Weights of a small mixture-of-experts language model, trained from scratch on English Wikipedia: width 192, 648M tokens.
Below are experts of layer 8 (counted from 0) of a mixture-of-experts language model. Rows are named router (the router's row for the expert), down (a neuron's output weights, with its number) and show model dimensions 0-191. Each number is 128 + 24 x the weight over its row's rms, rounded and kept within 0 to 255. Numbers have three digits each.
Before each expert's rows: a language model's description of what the expert responds to. This comes from a sample of Wikipedia text that the model never trained on.

# expert 30
What it handles: Technical word prefixes. Word-initial prefixes in scientific and technical text, like re in receptor, replacement, comp in compound, di in dioxide, trans, dis.
router:117113131116152118137163110097176116133099134112148095095144138122101177146132134127148143136137146169118154128119119171106119140110109142124162153181132148115118119109151137076167123126185113147106116106110121099134131124141134075190085117106122136147133139143107144113130141120152146126154169123135131145157147148175152117115112085089160145133136125120160122139127151153161177109109137165082143142101130109117150143144149120104105091120124096098140113093102126129069091141135137128141124108121107180116123103131081138125059182137126133116121153136132179133183106096127135114
down0:166150113124125158120115127164116142121130116161098086119151152149098112135144113178092068117130131109120137118172156098135110155076125103122152143123153147154124113149091135167105144128167107102157118098129178107094144174121126182150125104138116133083112155139124105121150128124118122116130089138125139114115148147132101128123141108119103114105147108114140174127148142165107128077106100145120171154117111126130127097143109104117079080107089123139122135097112131091171129128138145123123173103099159091144146123072151151158130099139099112128145146175150130081143135127070124149
down1:132153142114123127136115134117124137159146122151139135142080083118113092150115117087118144134103153146126143099093127132146104104139096130171116103121153123078092153137106120135136121123126112108144118143101148146151154118106119110070084100137144156153116132104115112163152134114137157159115133086133100133106112160138102167074158165123094133149127126148144143123126190130151091104164121085142133152147066118108151125165139128121171118122068169131174102102125195137080118127098127160121120130130152137121118136128107103131115078141124110128142157096146124122099175131092088112
down2:134142103151137121143121143091111112128096115123149136149116136107120110133146127159114108138132137085146132058126101124162133095159131114130127123131137131063127152121125137127130083151136114108156145139086103109115091112157162105158120172137143137098120118136110132110100108105127099104146155101132108168123110076122130112116136134169112109096133077146117113159136092126123113130178116123135153146128059144104153110128168140087142118086130092115091120135112133115132117124108118095151137133112098125125138075155097096112152091074156183162105135135136098180153078104083144124
down3:151149160169128174105135150146118124094187144111130133105139132120107099084174112148137130147134144113124167133140123203103133074132128106170174177105080110132089097096171165162143100148113131110157134118115119077146086167124128123153127091123173105090172115161137127121124115138128072097096106115094131158115171155112143138145120128149169152138126176167125173119098142161136157103108152133147137139122092109132116134089111139144145137118129119151138130106137141132137120132094137128144144126143142118151123138123127115127137105080152163112136120154103134133111140113102132126
down4:122134106086111118082138103123122142125135158094138116145071095114150118112089098149200152122154096132137125150149135125141184125158128155098138155111105152103138113087162085101132109138080120149110129146145147077119137152118148129102144142120102160111107111154109121145134121144167118100104121136130112112118145150120077143113127154087120128131184128094094117122142138128148162126147136128135114155134156123151114137065126131097125114103098102113188088163118101104153156124112139084090142198135153106104130114145106100097134160096119115139130143120116089126123132142133146166
down5:123112092140187115126113149149173095139174132152100114144176131148159158127125151131116124108105152132122114070130115124100144098155124132110131150116114136149132148135158142128127135151151128114118124104126123078155138130149134134136137175183109146150145086150119122131108127182107107093115115121142137142093142157159123109105082131207142130161130104110076117148125159180110140144080142092137103151099114101148105163137120119084098072106146148109116122140186155118136113118116125093137166125136111127130120101078181128135154149150104090110140118125113141118112123138115135134
down6:157097101138106155112102094131128113117130120148124162091122180129098138105130088144131146146133142125150128149087152107158099149133154114091159138125142141139139124165136145165104139125126152158131155117133085078180105147133115159096098109138166140155130126163108130143141156168121150104166183175113144126137130150115174113076186118141144109096135108127166106110125143107136131151161139083115104158125117116137134130176150140161116145148118126163099168118106108116144139163178126142119070115120119106148108141130062122137124133141140131094110129152106151088171149131119109130
down7:112124103122158155159134135107113121126133134136111139115130133134080156097157147144160118113115082091137162165121106151136158163116166085116114157095109128114096160130124162128128110124122137139110100154128157106115123104121117135050118135090139146133123145150135117147144102120119092109112110138119116138130094174126126126142140108146107113132152130109139149137121077110082153136144116128203098077124117097161121165109145108138101090169184175115121164127127109114162145086120132156177103123085128154105159114150118101142138157177152139126172146100165118157127148113152115128
down8:092162096100099152111071102128136148148157074140123100137177132130129130136109133126136127118126141145132189161109109121071124115114141131147103131112068128091164120133108088104127136142167116141111126065106091122113145109150111136089149150163110105152102149177135104133101091111105084115114139108109105158125148157120130143111116135089101148122121116111127120060129124124097121117134140175127139154142191140122116131140123129097125129151152139153110137149153101115135105169106144153127133182124160111094120133108133128129126181137101114148126136158152173124130180120137120157
down9:168147147132122119153165116152107084122121129119114133121114115099143124123111123119116109147123127109096092108141101111114190128137114127136066089117107168159177119098130113109141158117069109114116090097113160152156108180114118102110140146136122139116121132146093134136174145133128160125127164131118123136126118147155122122135160159130172140118162117136142148145147124105129148152109152178145177147131153114160090117132157105089117045123124117115122131069079139120116144162130108156174108138121131059139130123119121105190119114129125107115130128117104138106137145174158121150

# expert 43
What it handles: Final y endings. Word-ending y pieces like -y, -ry, -dy, -ty in names and nouns, such as Sumgayit, Andy, Ministry.
router:069092120132124139158140085096157116128107139117124115130108138122137121165173087100181155087139135143123108093141116146143137111077131100096105094117160159114134133150147180115108100126171104141132155117137187095131122162179132118186099094122165145127155125138131159127139141142109124145172157134150128151131137175141098119118121143125134137135215103111143140125114137140149136123107138117125112129100120134137095103158129147147109133140132118140103125167082125108130111159102133098128119162106165153127105099125129164124131119114112152119154142102112138154143151062150175113
down0:140114101115117138102132137099147098171122089105148139115183122135119089102087150085105155092182086148131085154116128156126094120138121147149141187164094176127089097118147152110109176129123139124117118122112104158088149119102109102147133141122119151103115136144146095125089124143139151117116130123158119096113142142115128115123125144136134123120093125146141125113112143129094124144128125116110157054154128101083146136123125094125102195153178108134123134129126160143108161148098143092118117129153138102095095152112144140110140126125106136136097165139144123057122125140153185112
down1:153136118121133105144105169151146162118145138136104155163134108131126102175132134142149147070115124168125134114142124134149132131137160146136118128128115117108140158150138084145178132126130158138092119119120099113110134097111076104068158133106151115145163169121151158110130114110145109098117148113129159110143080081161102114124120117141154152136135089101069190138130134082098084117113115114120141128175122165103157165119104128127096108154160119136109175140116128103149087104112115135140097118104114113150123117067148140129170118123166122108114141139112121157071106092138110112
down2:119125150129151137080144158169150111126130116156131131153102132137110162080144161112108137096166141131154108093133092132146125106171128124134153155117162204183147137109118045147094135137074112113147095147102158134111136104090154116079113118184155124152158094102116147129152138137138143147134122122085121105085089143129114160101135129142112074133119148136127119121129097117115131092101103140135114160108124114119116123117142130147123112110160107125085146109146123133130147137107110091168117134110129202116165116130141114105104143147107127157126112143148148118141142124144170099
down3:146172136109106154127092145180114114152134152122120095112103091133111130121127146120098081107112156095155136139083156118136133138142128140109093161149107142141125111092147099139087130120136086166111148114142118087145157127156142130112142147119159123088167122147092127156090175115104141143151117169117111098170113138109152136118145100119156141149165110151136171129103144177131105158087129169139136148164092108101162134107092154128112110163105073115124084128132133118124129127110101135134136111119117102112132119162118104174143100143078137109139128100145160138174101093175103118
down4:139104124122097129128095120123159130147139142162107140139131168147139125131122084143094162154162179116140185118147125121141127093117110104104147174102131140098148105136144141193116118135126125113114131106107111075134153161103153147117102099152094132127081110127168134158151073097170138162154113099161073132131125114124175113121153108152139085091134127128141122128110124132115143125159129113156083130132125139093127135118143132128111160142166142158114161097162134100135115132132162115139102099154085090118091102177076154129123116156108130151128080124160125137121164126101104142
down5:172105135101132122132137128144083074129173113159148119133108114136143139156110134117146120088108066111099105087139091183202132116117140102134095094063131153114154116097113079145118140083125156113123165095172167089107083137139136107134165141133138162139145134133133130136145143157078126103113112112100107117127138137104136118132144164116109142135118160066163119160096153114133112104140117113129117133119177121144134162135129149122109072162149148090130125121131145120173093151130140115118132161112138101121159102112130152144153119098106127111116129126128146114137128122158146142
down6:140156165134095166148105137127137187162139137135140144152112153091157130129154124171128114103159174171107151096148123140113174076190142162131169118102152143167176102147144145131082104138155148087171138160185156134099126131124146140137152133119161119131106106141122115116115127108113130153106129089096121117104136119143134108113151121130137112123102134124158130077135116110097085098122085126148121125126106136166127109122107082077152108124119146154142113109133186133117129154112104152093122129143104114132132134094171128128110131118113152083147108095124161118131125167121101114
down7:121152136103119135120134134115077134165147142131132108157159164138136151093104136093087124137102142136127105131142123130102125166160120149168124089133126114099087144124128131118171153111135087126118096100124125103101115127172092126147146147175118134160108128073117125081192138110122120173126109110146076149120102184140146116132133137125119152075115115131127137138103159127119129144148136123085111167147105120073134128127121122131067165116096131142150113138123097125070142130164084155123123101102116137124127136130112136169168150101141109109076145159131112093132140143100169158
down8:130147134113153122169129158112106144157127126133174156179121103124148129126123178164109146126140128082116130095165105127086116111099142095142112164147077095130119168112085123155098141137154108126144085128187157123111156176128113131114140134127167111138148109156132136138152137126142158161148143157135148109118168123102124125153123131115167145125117127153115098148176146148123195130173151103130154158134086123171116101141151102154136102111125080132172096136123088163119133130153130119147101139115131084159152108125148140157112150152130101117144129115112102181171120143120147153
down9:150175140108147125117101108137082147092142094146156129149128172120091161099182111102121121164151163118122096122154133134123108135112114083192106119106180133096099121114150130147117072121133101160124093123134175165126119104158098140116127147160132108167124137101124107121106125161127136130131125115148128103129142100100119116084121150117145125173144130177158115154121129124157164152121137108126113108135100102099101139119120176140141088116119156144105137122152142134114118122155174175115139125117143116130149165101100140150112097155103120153114199095153093133145133148089143161

# expert 39
What it handles: Verbs after to. Verb beginnings after to, not or modals, such as re in recover, make, provide, allow, take, help.
router:115127164121132109153133083125153092161105134082138125143130116159118096129133109097155130164108130126106169146129099129115153129116147133121135123125146144129121094100120148129137129114103127138148108123131141119143112113145109120132091137114128109146196124130129121111148152096176144100138093119141107147139153171183130123145142078124177184146120064164151099127131116133108168097101144098114036139099146112125114119148138126126162134141169122077141155120113092148122113137139130118110110114129109165139118122161082138111104137116142091112161192121098152103170143100162121104
down0:144118156084127150117120148147115101148138104145111129162107164153133130125127138118171143114112120130116161140132129112076119065126091119155138127118131097108103115166160116083151139178111118115145135154132141118111122124159086158087117108113154107091102094174142102117140122104114133126163130170089157099113126122124192126108186137144128132158153107110141107167146154076137122082157103128104148109098126139119145092160150098111131082132157109142159116123138143141145107137120107176120110133134185119126134091084139105129114088128131123130165125121151099077107164108115150131
down1:149180103091124114111117122141162165144143122111133082117140128106133151134167093111152127087114119103071142133126122082132139100157192108129106129103124138084158122111124145091179093118124138114158104114120192148081151088122111090113116092131115140092113144175102129119107136140104117163146143109101138133105098122123148096154120168138147118107130071146145150117102129088149124168125137131169138155151159132155106110140114162106112120134105105136121179103162066137118142153108165138110136136142075135115100140092140142140110120126132114141124099119148117136116168118140136117
down2:134144166121071124133119114172135098157170102126111137153134133090125133142130123131082123164136156144143143095110142110147089128157098112104114156119131167106112129142089108089152148174135088112117101144135141137139133147138153148152151126156156135100121135132147128157128105144128132136126168144116137109155153117130126155142138169135155113106131160116132099072126170139086143121119116154145131112141158111118121170130118114128120132154087119112146104161147140121189059141123141188158107106110133143089161165112097129146118145157103154138109157156104140139188112139045118130
down3:158064128121131164101122134128109141167183126085104105098135158148173141125125109127085099147152117134152143141129166113113135132172137103137120133146163129130137098135120092105126115087138111127125172136128155116137168078088091155143166111167173123136175109162118145129136147108120083144111142131120151127156110127100139141135109066166134127107108116135122150151168082123109124114121125165122148110116174153133094162142124152086147141114131120097123128140105092134125110116178176122131136155106140141140169117082123128124123109150082120103090147113151123137086158104123122107
down4:151108120115137122107137131133091127150139121163122133120149125158140125106116141111173145085125081164116131116172122122116152119154176132174143095088145149088141071157141124137110119112070123094127118140133141096114100157095131076137122139162105176179139113100105103146114152167160139146139123139152111119119162087156131137130141132133172158074170130090129109121112118136145122115145091140115158130124095081107134151158115079129112151142155187137097099112122109107108103107126124098145154163103127107146183142132153129130144120122120150129144146090154119109089100107150120126
down5:172106186112126149142147112166148131124141100126112143117139099089104112124136113144134182117159076092127105116135132121100116126159115137122119170098138145147110143126166122144121112135132121124138076130141132156100147122154143117090105117155148104142110130172115122103158125122143091117107098086117098145137146085142102140164106137141088127112117147116126136121101170108089108128152136137156200161139086086179096127131142144099159121129170144141127182127113134095104114122168174106114183148130116154142157111114098126110106098127109144149148129166116103117164153105141108166
down6:108145155139187131154177130138145142125124103101160144088162139100129146142148144121134086156137118132108115136133138101117073138108104134105116130149157130157126120099131189153119137138112145103145088095100130096133113143126111115150093143108116112161144160141080067107138145121112160105114149093149130147122120118126093107130097182126126098113180127155084191093114110132080138137144119116117107151131099083095167139123115142127104163144124119106129158122076115115139140120148126088144097142107122134136135124093106140163112126137166086126105160123184160140127152146152104128
down7:123173103144089159130125146124162154125159143116102157165105127099102110120143130152143116106148127095122132120128100113126177100128184163102103129139190115167113148136127096120112132085165116146131114169144128124130137111066141109113135161129124141123129095077101111116131099153156154163143135174111102137125113085115126139145132158154144111136158126090167152128084139187131094123130090162110135179126155131144106148119113141125106151151116140157088144157111105147102135137115152097082110155095100145113156114131126093146094145140159163098136128118074131133140172131123128130
down8:136151185141111100129143111094144111177136113151078144140136123098086077105146125100151148121127113110118132126136190123137152096124142173124118097130070126144115156138124103160069122164138105125145133128118085097130145111108133153113102096118110104144129138114141168138149104100124161138106119122123129099090128103126118134140110121145116144120140118094162138128113159112111100111121178170103169139146111150080112168117152153126126148118140132132133123147099052092126115119116115043120118149115129122102094098153123146141134140148112123125140143138146169105086103174138142156
down9:121112125143133105099134118120149144165130123124101131124124132147123138105077108116149091133115158141149169093133115151123125121099124104141118180139143143113099134125077147175075155155091102102164142137101085133125150158088147134142148122111148130128150181139158101132095145148187110134121152110131133114145132102090156118168066080123114109147129100161114131155183094171095145160128159157135108119106122123130138092104151141122158139130103130125134126152100151116130116127124136134106143111191118154112093153137099108115098097104099102161165149146130159161110155104171138136